Experts of a small language model: a sigmoid router.
Below are experts of layer 13 (counted from 0) of a mixture-of-experts language model. Rows are named gate (a neuron's input weights, with its number), up (a neuron's input weights, with its number), down (a neuron's output weights, with its number) and show model dimensions 0-127. Each number is 200 + 30 x the weight over its row's rms, rounded and kept within 0 to 999.
Before each expert's rows: "mostly gets" lists some tokens that are sent to it at least half of the time. This comes from a sample of Wikipedia text that the model never trained on.

# expert 25
mostly gets: " 0", " 20", " 11", " 14", " 199", " 12"
gate0,172,197,180,203,237,179,196,186,229,193,201,185,189,183,165,222,218,202,221,230,204,201,137,221,235,259,211,101,215,196,227,191,201,234,190,204,203,170,148,145,223,208,186,231,292,207,137,166,280,184,219,178,229,202,212,206,150,259,198,205,208,226,261,168,200,177,219,225,223,173,226,267,187,179,235,212,223,197,186,194,233,165,241,148,155,198,235,215,214,188,247,221,223,171,208,184,160,237,231,204,175,197,220,188,196,207,182,207,164,202,235,198,163,241,181,207,208,159,223,187,200,181,213,226,189,182,159,227
up0,197,242,196,184,190,168,128,204,199,194,199,203,186,263,206,198,210,163,152,167,182,221,181,149,182,185,216,166,181,186,179,183,176,197,209,227,202,249,196,210,214,223,237,277,213,260,227,174,196,200,194,241,197,211,213,244,206,200,211,166,291,180,167,208,210,209,179,218,251,218,219,173,189,134,165,215,205,195,222,194,226,202,213,257,130,156,223,196,231,184,225,140,232,175,218,225,182,171,250,178,206,190,229,224,234,208,222,246,180,285,200,193,183,217,185,201,214,210,163,213,186,224,237,157,205,160,202,242
down0,163,208,183,188,216,200,224,198,261,202,203,181,216,201,209,218,227,228,203,149,214,141,186,142,239,243,204,176,210,132,186,224,230,207,178,202,158,211,234,199,202,197,232,228,215,191,216,177,172,262,221,166,191,205,210,203,200,214,230,194,190,149,228,217,186,235,218,187,243,226,174,208,153,169,227,214,145,186,210,177,136,207,236,232,209,225,250,161,175,231,248,203,156,175,173,206,194,156,157,203,251,211,255,209,181,203,185,247,210,133,212,191,174,180,201,174,164,241,136,162,264,224,161,233,183,196,222,175

# expert 91
mostly gets: " 24", " 25", " 22", " 6", " 20", " 23"
gate0,149,260,146,199,153,206,208,262,174,162,212,194,179,237,226,235,137,166,215,188,182,183,200,195,186,197,154,181,180,191,208,216,173,202,174,157,262,238,213,245,221,198,181,182,204,200,183,271,201,169,185,206,179,199,220,193,193,194,125,210,237,174,254,171,200,202,216,229,187,173,222,222,236,227,211,214,201,184,192,222,225,249,199,217,201,167,205,222,223,169,215,233,182,192,218,234,229,195,192,224,188,228,227,167,199,210,125,123,190,181,177,195,251,164,226,234,243,219,170,219,163,188,168,209,174,260,254,156
up0,232,168,196,197,208,222,212,166,146,208,282,195,209,258,207,229,241,216,208,181,196,242,209,257,222,196,196,196,224,242,180,227,219,206,221,186,193,218,214,168,200,226,251,233,269,139,161,216,254,216,250,165,190,209,217,199,193,220,195,206,189,178,231,209,154,164,244,197,203,217,235,197,239,174,181,192,218,217,241,160,230,136,204,158,247,242,217,226,221,167,191,178,166,241,211,192,183,219,215,142,195,285,205,167,216,189,276,186,216,201,184,226,197,187,174,185,178,206,203,190,159,179,145,218,215,181,176,189
down0,228,196,207,255,172,194,156,207,187,176,195,178,148,217,173,227,156,206,235,211,186,206,217,244,221,191,205,164,188,199,200,184,185,186,191,160,196,217,259,256,203,166,185,193,196,155,189,216,208,200,128,209,235,233,244,183,174,202,209,199,233,179,232,200,226,221,194,203,146,202,179,187,239,130,233,183,240,210,268,248,156,218,163,147,197,210,126,221,180,197,157,149,172,192,215,268,182,218,184,216,186,250,229,250,201,195,175,210,170,237,201,249,198,235,154,211,203,196,238,236,173,223,196,178,162,210,174,242

# expert 16
mostly gets: " 11", " 15", " 16", " 14", " 25", " 10"
gate0,220,214,198,216,251,178,225,149,195,182,178,180,184,228,214,215,206,190,262,200,263,153,198,196,214,142,199,198,196,184,237,214,191,185,173,200,213,141,212,147,277,229,218,219,211,164,212,260,215,183,264,193,238,209,218,170,186,248,203,147,193,138,150,193,176,107,184,190,190,212,192,197,181,171,184,172,180,244,227,274,221,226,202,203,176,190,229,167,222,205,212,193,223,209,188,197,239,222,240,203,166,221,262,223,251,181,168,238,215,184,238,199,162,174,188,222,213,189,211,225,211,179,198,227,227,239,203,220
up0,174,150,246,174,218,156,180,175,220,220,214,170,226,188,217,207,200,201,243,177,167,224,227,182,184,234,221,215,173,191,186,262,224,170,164,243,222,221,206,168,217,179,193,214,235,234,141,135,214,199,204,268,148,209,254,139,194,199,232,198,220,218,183,253,212,238,154,202,188,245,188,229,181,200,171,224,202,195,188,177,210,159,206,211,175,196,165,181,189,178,211,208,214,207,204,96,227,217,187,181,256,226,202,216,202,177,169,212,182,196,253,246,196,261,200,212,153,193,146,196,151,225,214,257,217,217,204,208
down0,192,192,176,197,201,227,201,249,187,196,201,186,175,203,237,214,207,204,181,143,189,183,178,171,178,240,226,211,177,202,153,205,115,259,209,215,205,224,202,231,175,209,160,193,220,202,213,231,212,206,213,171,191,252,181,169,222,211,168,208,228,174,175,166,220,262,109,180,205,163,209,224,172,125,188,162,202,166,182,215,195,191,191,176,177,236,156,204,195,153,192,200,157,257,215,200,253,241,231,211,183,216,167,229,185,165,142,231,181,212,216,225,198,214,158,162,192,267,243,226,248,182,192,234,199,158,233,243